Weights of a small mixture-of-experts language model, trained from scratch on English Wikipedia.
Size: 13 layers, width 224, vocabulary 32768, 47.5M parameters.
Experts: 16 experts in each of 13 layers, 224 SwiGLU neurons an expert, 1 pick a token, a softmax router.
Training: a variant of Muon for the experts, 364M tokens, 5556 steps.
Below are experts of layer 7 (counted from 0) of a mixture-of-experts language model. Rows are named router (the router's row for the expert), gate (a neuron's input weights, with its number), up (a neuron's input weights, with its number), down (a neuron's output weights, with its number) and show model dimensions 0-223. Each number is 128 + 24 x the weight over its row's rms, rounded and kept within 0 to 255. Numbers have three digits each.
After each expert's rows: "mostly gets" lists some tokens that are sent to it at least half of the time; "raises" lists some tokens whose logits its average output raises strongly, later layers aside. This comes from a sample of Wikipedia text that the model never trained on.

# expert 5
router:133106096116163129103137102120129156104153127138133142136147134094150147096110165144112096102114124138155169153147163132199104133103107106107088121117108166083166155182163159116103180147109144127143176126122089108127166107129148141146148137126117145147090134130129113158163118137146113108135083096089108112154137097077124098073145152117107104120112129105153087135114122113085171072115116125122100168124157135164158147152098137100141146135110102165151146151113136138140153125130116081176114159146104108117147142143128130132096127157150105092139171138111127121102102167113124104101143133174110114144118136123132163118130140158164142125121133171146148144132144125134116119085
gate1:105142127199127146093134085139134142132142139133082121126147104115130126098109115155140098115172154126119105100152165162133134107152117121129168069135132152096147161128091162099084123155111155112102129116105098113158180099112108133139135166163114136109153148156102132082141117139119141126088110149122112104125126162091130119128126172139110159149098145149107124129123173180100139088137090155148099143148152099115119109148180169138112128115138141133142153142152137130126112093140102114143137128107117106153105115111106160107111163180118121106087160121164148075145138111155140115147154091160090131173127115135139130173104114117099127141113126154110128093161133108098147085149
up1:168140162133167152120159137153111118126110136133094121117152139158098135167158103148165142136164090115117127115110128130123091119145107102089079125139122114163158151122126110101134117117189130115180109118127111139112169139078106107154129132164129144150107098115095134137144162116136110140127123133149123136155129112128115138152149131121108115137099117139145119079113142123119149136188122139156139135144122095133139136109125144103102147152120154120101130089157139153113164123089109153116081150126133094108108115148140081132188124154120093137092082120076140113131159094149113126119094172086097115113139180123193132130118143169089104099176140098086098109129134142078127131104
down1:136139128121127133134152117127121132161134168147119152104092125120120067141141111138144132104165134131102132109108103144130156130170106131139153103132096123119137153162146119155131117139136154113137173147114113138131150097099135165153136108159141082116129151067159147121155119170115133201151079137134149129138175146128159120096126105141131077133101134150114154108105149132059151121117126143162126126134108106109125110154086164114102159109098180126142143105078089109110103052136120145118119116115147105093095095141128147114068115118083149103114162128155121106143136157139180122139118107157116157131103128142118156138149149154126145127174124143158107140103111166127112118160
mostly gets: "| ", " In ", "In ", " in ", " (S", " (P"
raises: "2", "1", "8", "3", "4", "7"

# expert 3
router:137114095139150110138117123145129089142155117142123137132151164110125105139141129091103104182173135105147137156145126086124130135145181128128124140107154105140158129161089191118088141137138173151150130111133078186109100119154109121097128159133151142149124108145119135129167131134109129137147118151123120087144136152147121165121131145130064101153139144196152113124160127109108178139130154148119122104121121151149133153106086140172139112115108122139146124096159117166107136157107119147134089135136096121140122132129114111146131113150088157167109137113153085160157180140176130055127166093115131107105126108152094145139151113133140111088128103124189133114106149125162134115152
gate0:149098138128155114110134136157122116116137129112109115120136148112155045111138149162135101178140133172137123099117164096113148136096149114136155093085142113119165083081080105154151151128109124113154155150108135128125066111153130133103129157132143129123126121126117152119156158111148115163178109128109141112141136129131102148116121113126103106072137115126135109162176049130121117108128146151109163148128107108118136093103131092167142129158149151157128098094103133169111140113116098133144141085117077139155150118136124069131137112116142113128087169129174118129138107104100118116142138133126091091149147127140107140120097129158101132158140142053127148138132118109141163117161
up0:121135123132141129075120150149131119124167106110135142143174192145139134117119185100123125100162136114134152124095118135116138135166139109138106107070129124145144115075169103101097096141143130100185140159116112123130113147113123153148153109102115105110113136122156145115139145115136149131128142138143124111125070146111097104065187122091131117127129159147160140200135084130145138133145134099108114173102111141110103127157179125149139133084142134128118097136110125173080126116095156133120132136128143138117165131140115161081103133141108141153109092150131165123126092139163133168120107180133153103136172144188116117145129175110153123129117116130133109150104124133104106094136
down0:138158135095135095070059138116114136107183095114145143105107095122136147123146118115122144137117160133134118104133089160145099125184124129133120131147145141150095119147121161128117158157138104159109137128123100141154122132189159108140117147125124125102070111124108152189141125146120084132164144110144147131135125156135097138127169137177131081112144111173157124170121086126122132140145133139121125147132111127153125134121130130116113116101098143152183136091125126125143103117131101064155116141123141140133120099121130153145131124148123057097126091144100115140113097147104128111102122138145093133159117142133134139095110143147148104114165130095152143199090112181136120110191
mostly gets: " un", " sp", " \"", " sh", " dis", " p"
raises: "in", "oc", "ar", "at", "or", "ur"

# expert 0
router:152111127097133161114125111111131108114112105119177118102123130118095134092115157122144127144083094127133126140099106121131157129141143094105143095136111139105130133133121185149143112145194178079122122131111102165169128167125122135135090169140110100167120143145135088139119173128135137137130115092112181134128153162136110129169083155120114150102132151148147111112124152117128064152124086138113094133088184074130106121085164161170160146117107156159110123134135121156110106121139127153154151139131137112111123109129157085124124150145134109158129167081145137123144137147109132141133199147145159114126094113131146154101127121148131120104164091121185118150155129153151126148142
gate1:149102135140137133125107164161166123146164154106138164161136137160105094161134103147146121135080114103109091104125148152142103134102081123102145098076092128144105129141090154132105112145157076134132159115139147121173107079129148107053098129167064077132131148138081105107136116097168147139126115120125144112168120097140171149112138175141121122111156136146124124143115114167159124126139123086139097083119144128114129135124152158131119089124136147117146139136124104161094141162156123123136112138095182093133143138172098114163121155106097102120106123106128094123101136128108146128126146123110095134097089108124121086153114149110086095126133111110129121109128124124134122164095
up1:139118107129109117111087155132135151117132163103146136109104147113112134167116106120100144159118119076130130156112167139114124157115096100103075160116113102105143104122116153182155133146115105163140114077133130131112100063123158135091159151109086110138152125085092145153145119105134145164128164102127100122140140080126116143100102155119167124138153108167121132117101093138152119103142097112147089092108145085132102126112146162125129121161128134091110117147131101161109125134114117064117158078113152126142163132155098154128143137116145131113141168088185072124164137128173164129177107095140105116145124118112125114126081125127117154175150156150127133102120125120120133143123
down1:156115104152178128141160113178133158114106125119145138137143119143078104163172123152156148114123115113165143125117104086105138140104115075154157087126099136132116113149182155111114116118118146128155104111125116141110088146143136185172115108127117130126117149127131139149119153118111111121086144114136135155124143162111140152141107148102109154126140138121156076159139124101130150172091143178127168134115097161126149121143140116089089105116139117099128145127145129151134172158106171132103123152164130119086125079092173150122151127125110080158098183078182104127111136117129159151166122130102117148126128096120152157155070107120124126111130142146151104129123139165092151127145
mostly gets: "°N ", " | +", " / (", "″N ", " km^{", " | −"
raises: "-", "- Born: ", "- Born:", "\n\n", "=", "==="

# expert 9
router:120116145169145103099141137132115145159137113158121101121090123127156126116152149098132120136147164117113122073133183155087165089155106140148082112173171152118127086129138085120137143101164155120124143143100178137166121101121106169142156182129117129147101142121097113126128129117132095108090114134102124101102139138127172103119141113113131110103123152089108162150111118165110089109124115138097121124149128096179154075121191121108122148118106141143148142168132139103116149110131117173118181104139132136142148175155124156124119085121149156133130102146085125143084109130134125142079079122152128141133113119135183118127139142124108102143134141109062135129137143118116111145162
gate1:101139135081120113130112090124117143131087144117084102115162095125108097126143137099132156124136129113057081118125123112103151104085130147136175143136133107118127110154090159115094141104098145096132103132121130162137125142126133108123133134099109174177103131137177143115142123155073142099133116112115147134170163179100143092116114130130126191164082184150142118085142104142123128186109138130127153066092129115154070143144127090079084170128118135099143106113158130143110097134128126120137149139144170104146107125089123155138135113133104115095120116110155145141106099110170133104115116134137115123129117102091140138119118142110134142129110121121103169135101128102132101113153
up1:118085148102111090126101147072133151125138124125148145157096109150156109166152137145155179124108134136087138110117163129101129126153118126126146147113121119104096130114146111118098150145136109098144131093119107148133083158148164128118101133151107152173108153127149146100126146111108139118141121094131101129164166178128170080167146125074163145171103126152124123099075132134137125158163135099127116097115128141098112119111098127100109107158142148118123109156115130134105157141127157171137141111144080143109132149166120143125141106130115181174139119103167167122118174122147131117091111124156109127137095158100136096114131170096138154166114102107171142143055147137153114133095
down1:097137128133127128146124145122134067099114132117147158142139108129099122158112123119136140108156126125124149140153120167092151139097111142115148122161127147158096134127107157126115111141109091118134145099157133124147110089164099154127172138153180109065057160092116165117097122109160125135120120146120110148102145155118121145135133124095138122105144134170163101090152166174136129116144140140149121121067159126136134137151085168123131160165080111169117128118126107112105164097116145095139111126129150161095119149136129120079142169084126109140107144150146132146154164112143144091137133080131162108102142165112122109128142114113101105177160140132129120145156150127180065156147
mostly gets: "019", "015", "022", "014", "013", "018"
raises: ",", ".", "-", "\n", ", ", "–"

# expert 14
router:126142144164112089162132122105131153139128139127122113103117185135108135133128099067168159144163113106070116147121133179099155093144169124147112125092162134141130175145124154107081117116134130089107128121093101108123101180087135113125113165156111122135126097117113151114118129121095142169176155125132104118133123143181091127113131095130122149115175090129189115087198158128129162153168180125127143123136077125141113056133107145112098122145098143146103141109121123101117117152117108087141152117100142117137117097119137126128119123163125130141095160087124121139124119160111121132128125091117134120143117128106090122142131126102148139160118147124166134098123082127115121132115
gate1:136146079165146149157079129127192140155118086109118128131075166076123125135173139093155112128096073157117136153133098141141110130092123172142133139083140130107123085127137188112131119104120157139118143102123138129135107135155118132158129090143117144134151113089161102143152123154154125137137158080126122080137105153129139150106102106118138104107118111137153117145144128125121166125122135084128100159132114119150152136104167165137135137116106130123127110116114099153103116141095120092147143125119154141085160082141130089152096117181177143147121146059146116104133128123139109115145131117115159103113149124139131157119147128127132151189117124117160179101142175155137127100102
up1:159113136093140097149126163144109123153186096111137161139122132116099117126116113155158115144107134118146136131110119128128094166149156120123120116128109108109190142116217154104101056128140109088171099136142141151134102134194115073099122102150109169107165130154153152183135172115095119126127110105144113110122113136133106133086119127130144164137125162092155080099120123152118170112141106121149122149111162131120164125140167143124140099134090139155149121127135116127139134106165099108114112122150127114115135138130114150123123112126130191138079127135136109146133141129094142121142138148137136157100121129142147116098091069145127117162113101127128109160167167130121123076144
down1:139134118119125188100158113129117121168141151180098096117104157139153123131129086129103130140142134083121159170099130117165158119097098156134149144135116153145135151108131123128107116107125159159142111116122132135142098108143145158129134173120112163137118114167119081168093181103115139156151139185106159091099140153124142124170154136105175065078103138143165125138143163122182141130128108075122128131156123128149145085102132148092133142128130136138110164119143107170133114126097153128157136119128116109065163096103104093137111086131143114102140123126082138136152119122098131102123135151130138092142114110115139125179114090116149117117113074137146140105145123106105123146157
mostly gets: "iper", "arl", "odd", "aksh", " Nik", "enny"
raises: "i", ".", "us", "ie", "in", "it"

# expert 2
router:091083184102106114133127116161119120131139081112127152135171120154106097139127123183155092086086163172123126096136124145135123158116093106124102142164111151108126100093143092124115129049079103141117103120106171125119146119095109128154089106106114098104111110101137146121117115107103184118111139091158116137150117100163151135139153082118161140115142107128145161140160105128140138123145150132149116121154135154106117127164155104089100146104128176161156135142120145126135127114130143139111119143084154135107138106119131163070119131140131110136139091120150164118136146111134133165132079157113111156155136119130157128101094100109104148134122141147074128132128165159132162110089
gate0:131136133111131157139125102112139103156112104158084101144140140095140133119105152151119117135102086125140069070140111102119109113157145142116130156100160128132107105167136114112115144188112137116179084148115139159132143149146085093119127126114128109149102140154108123127141154101102161107115126100144140154113085134099155125120135133099178083127108179121127095104113106150088109130117148109103104162152130103107089101112165132075160089137112124112155105117145067187157160116159128126198146126129113120119160094122113149131136164126099156132137133109145127095151146119156115122131135138093137140115169124127144112159112137136137152124176140168145121138128177128098085114133
up0:122194127106152167077135154172165141129098076136107135136146115130099134123156137096178123147114107168116157097144115141103128081133102124116097119112095123132101118144118114091133159113115133092157106120104066144099116127106126146140118145138139125177117171156103136131137112137094153141118148097139144149161105152114112130144106132124097164091123148132091109119130142153149126140167131123128147096158106113114132079163136150152078150158143119137142120112147109122122108096131178133126147129134133112103133110128122091139079189135149181095068127138152114173107137129149123156098133136120130129125073128108175098121150172102136098121112104137150110101151124120131139077109
down0:114104132129103131204141152138146091157121113128105109144144134121181137117121131100124108129119160161126099124098096083126124122177126130139120070163106115145138099184151139096112153105165169082098068136138141137107107146106110151111118154089134147148106133163138116090181126099123107133140156126100117125148121176157131134119130124125131100126144145133138121099154158147130139132105138104097121133142128126125176121116152108147108139148099116116125103153113082121151183116162089106161149132120116097101102129119120147128162134166181106121101147077117131159133190127138102110124113116146165179145114153132144092148128125161111153104156147142107119127159133100090117086136
mostly gets: " University", " State", " Town", " City", " Science", " United"
raises: " and", ",", " in", " or", "\n\n", "."

# expert 1
router:147077117125135112123154117137074096167107167179127138179133143139163154118115145106148137135132149150156090089157154149107161132187123112136115143127130142105133158116148108131104119151151126147130101106133116131117139112109125116137171148105154156144152105114117165138137114142108159129120093128108126107106121159172099081099162103101126149172119135122129152123175128117131093106131134099104158140161070152071075139135138117094103113123108102127131153110116112111092140118106123122120127124111129105153174124114169087101111155138154097112095108128100120104159102120122163135101118116143117133155165102140151102117105128184110092159115135192083125120140153127120079143105
gate1:159094152145139129099131113139116129140127112099110151096137126151106179064088135109141146141119110150113126144158099149120185084124133126107094104163118111120104131091106135149126123107125150130055133141146087154140168135172160139138151142173144137138160087093107120134159131115125080104069088116112135127148134154148102114127073129126139119172130102131151117117145073095138152129125119081141123144133117173138152140115157095105122148135113156160128135127120119117136089116125089182141117129134150167143131132110136109145127167134120113150161155158138070097139116121105108130151108106156099158120105115132127095199089134120129113124113125105124118100142137107152158162113
up1:104098143153141105172116112118136064136146145116146157146124141130124118092135108139102087136099073129140097147162091145158140088103138107153157129160119115142108140095086149130137130118119172172096138139131128127073080139180114139132148144105147137102118163161119153136088134119184143143144094088125141081121113127125150116154087119112137124150140170135136108082130141083129124133087111153141108109123109135147173153141158142185123131129128121122152143190120144121129085103118155174121143079119101104169113153146098160137127097096122139148104146116102113109158110159150132136141083095138137111119137123094092127142105111118090171119129114158139103118102134121119145108135
down1:122088132125141102117071111127115106099133172106126108152103120160151157174120134092150100110142160119116120142149169161173167112099117125102122153112115093128127071138131166108147133139120116086168143141147148151102079134135129114153125170149128118127111162081071158130167149146071141170123123104165085101134154067128116137096151183127101154119116098146107143117088155149135100128127102128074137142135105160121131117137115148180131093136160131146151087143130158124127106156108119134118103098153131116151073112130119116116132083144135122152100133149144147134137105123157135124119112132131123120164134110154113136104123121061142094118122118169125144118108132100118117131146
mostly gets: " team", " album", " song", " player", " him", " people"
raises: ",", " in", " and", " in the", "-"

# expert 13
router:151148096128139116134104146114137131139167076155139110101115089116103142086113126135133105096132163120164159093154088120102137102120126144141091116125148140107159141063166114141111092162127084137116093111166122128126118118185091133144153144128130137122111144120104103116150140114098161146113131173148123109169158148130129148147108108153104096135117099123137081128169112101103140082127136113143111124104152102147094153148141145125150095154124105127117160129114125137120096109155086171132095093159185090129112089126104144152146184118087145103167124120098127126109124136145169097132108127164138130109135145157133158137156159161094127162115128074153105142144159115156119109154
gate0:193122123120165184132136151147124107114107130134080111158109129119116138114088186130140164155137091129147120135126136166102117129124136095166164149110138125165125153108103172141111075169121152127107122142117121121129134158100137155157131098141136113134088138085136151107117118145110159082092101146148146112123145125125143118157161147100133133164166100104128120131087157129113130157143121120151122142112135111098144129144077098124141129144135060155127110167148152117145128127142105127157128107154194112114103139125136122160159132141132119105191168098132161110153127083141143105115134157150139129176115118091098121146131176162117158144165149148108146131146119156109086126172
up0:109099128134084108099115110107156132131184142109183143135157106108167123160132118156139100086113174127127130133173144128175132127108098109095101136117150137089159133155155116108125160130126127110099098146108102127121112085135097102145145109111144126143179107178113097146100119156131102114141126112107130096146126145132128121088090085172103114115072154146126177137143108115128151080113131142123097113138163145124120085097162112114113138103080114134176146089148162107117130140125117135104115116100101106139152143112111138165128132131112147120122058178118136166128137144137090142114106121085131111096135105164159140142111128079139110127124119114113095113105135097129115101084
down0:163128169120107132154106147114117116138100089131121170135080126096132111145174104141140143106122115079113144139124137107054094110135104130138138125112128110128111180154126129142137098081169120112173112098087144148087122154134156115097120115165153144146122112138125138165142127140132124125133126167157157159141145088133117130126147109124125118125118107159098104084104095084104152091091175129130087142152117103110098105104129153126101144125128179107140130120161148135139159136130127138180121125171186138164108163121134123132127170087058120141142144165140165113150116139167152153121142120127142103090142138144158109128128122159081133116101147148122121143097125128180134136143
mostly gets: "==See also==", "==History==", "|---|---|---|---|---|", "|---|---|---|", "== See also ==", "|---|---|---|---|"
raises: "iv", "ul", " of", "ier", "i", "ip"

# expert 7
router:156164118122147146117122117135129189103121132095103113142124116131119173117129149112131163133130168150078139146142133122146129110142110145104207146114104124185153141101147157129140142154124092103102130076161130130149169155187130127144116094133134159141157155095134073117118116158122095114116154136117116131135119102117147126163114152143163126092147155107099151151097114147161149114111124087166142125133115098134109099106149108118124166143124099117121154173117115131171148136128114126154145130121170143131100170138134110164119109165087145153092144143124122124144096144098167169138119162065164122092132109122124156131143111117120126156158096082106117116139082100124169143107
gate0:123153105102102129131141081108148102119139107104102138132126128180144096148151092141128174104177091147102178107134120117120129134103094110143105088171105134115153134154149132110136112093104124128144127145166121133180143097113140180151167107185132110123108098105123130146148121112115130057141110110110115158123112186122125124143099137118119154100105127152160147087147161122115095124197124106159121130170111103117144145154122126128153145121155131145106133169137176094140123119124119140152115133150159142123128179150156140127097119134109140080149133153141147133103152133105125107092111125117152126145134118191151125089120107128117104139079134131133118105120140110148177128065
up0:147126162137147075094108158132133153129123128121119094091156150142153143098117139110148092116088141099115125132076099101132124131139095134120112115114150153093092073131110123174119174150147127156120097123111109111118123171126134078144101111128120171079120192116139137075155137134126161222105132122128122116115155099107125112146148126137133155165162102097087131142136092151113146118109101110105100109128128137111137139111134095176112120175081161115102085113150140142166151124128125108126137087112111161151130087115147153124105134118147077136093147107114145139120119130171135165139129131104125120164154136126161088129137133146092138137106157095151131132110134124130146130130
down0:127148120092101113119123127196113138115125101170128115124136107121165122168137098134155135095109136149142193121112063104099142147104116147131053146149181122117127143149154117125126077118098109098118154127178125072116127131103162089112101119130090140085156147099110158097141145128142111123108116135141136124170164098104101118132140127123154107166119095157148152156122119118100147123145116128113120145071142123131145130132067110138146091164124175149120124151104114086084106104139117111125154135111160131139111111098123144130145130145141095121120142134110097157118136117130174124088092113156128080151148119115136109144115179175122111144139115151096114123135117101113120106108
mostly gets: "1", "2", "11", "10", "18", "14"
raises: ".", ",", "000", "020", "-", "010"

# expert 10
router:156136135135099126150163151131138127117144141139113115125119155166167144118092112141127142092110156145166104108155158138102147136114140175135127137183117142124098076096167066090145139154135104136127107124119170151160108138143093165123103115133153137137135119087094131119093143132145105137133146120130132135124125135121148101106096100163156110110136162121079167131125154136137049120079148130089115117140137174160146130168112161133108133112132174113136134149123137121112158099140099093080139111129151173141171111147151123092127144125132115130099125138135123091116146079113129126095084116172114164151112101117132114132150123126160139089165133116056120172135124148136133116087
gate0:121167113116122084116094123116127112110159125142121118129146141104173085114141146142104119110135145127178154144125114116138168134131154132172134156130129122130148112144141129118160124156097158131108114137140130138110116139138145148112132104126133113110144115098120111175124103158136115114093111142134167117131124170156103123122124120128169142106109113153130112120148171128177113114137115063135119126165147115164125108097095169094153110118131125128108151114123124100116121125133141109132167152119092157140107059184075149138118107122078147131142123182175109096122155171139075130125155118114173132150131055126109163130105160072114120175174162149080098125109115127136167112120
up0:161136132103139112151155144169117150118113116109142132109104111109091147140079059115158110131113154118064142167124136122127103078126104111100160089145136098153151124132108125145151144136153129101155166158113123108134134137107142139161094145126116123168105150135130178101131097105133074102138125124114101142143116072106144115128129162148113118127121139140108100112124100121122130105130134155084093142118134147146170135168151137137094140107128142123104086093087132155138146084150149119124124109142159101121134113100171137171118110106183101098126144120079110147114100116115136129135136135119098118117136133122161107170135135165093133155069075074165157127104089140110142110097
down0:148125082130121111118126121113150142147127125117089126127140160142112112123118111125133137111125115081100167140117132168116141084098101097128152136138140121115084118125128095151129119151119100117111173107157086104184151107147140141135141076136114081074137123140127126157127131092150141139127110130101119102112140124070098089125108152143098146111109092094189134131150125125139124130096145171116122144093134135106140129121124116171161133133117169157138110133158129118118102136148128091116110126126146090104160105145120143118177155111085132135110153173096118128117161092088117185159106130089161078141106097160121108122168118085141110146124154086136119113149107070083128098165
mostly gets: " km", " million", "100", "500", " road", " water"
raises: ",", " in", " and", ".", " of"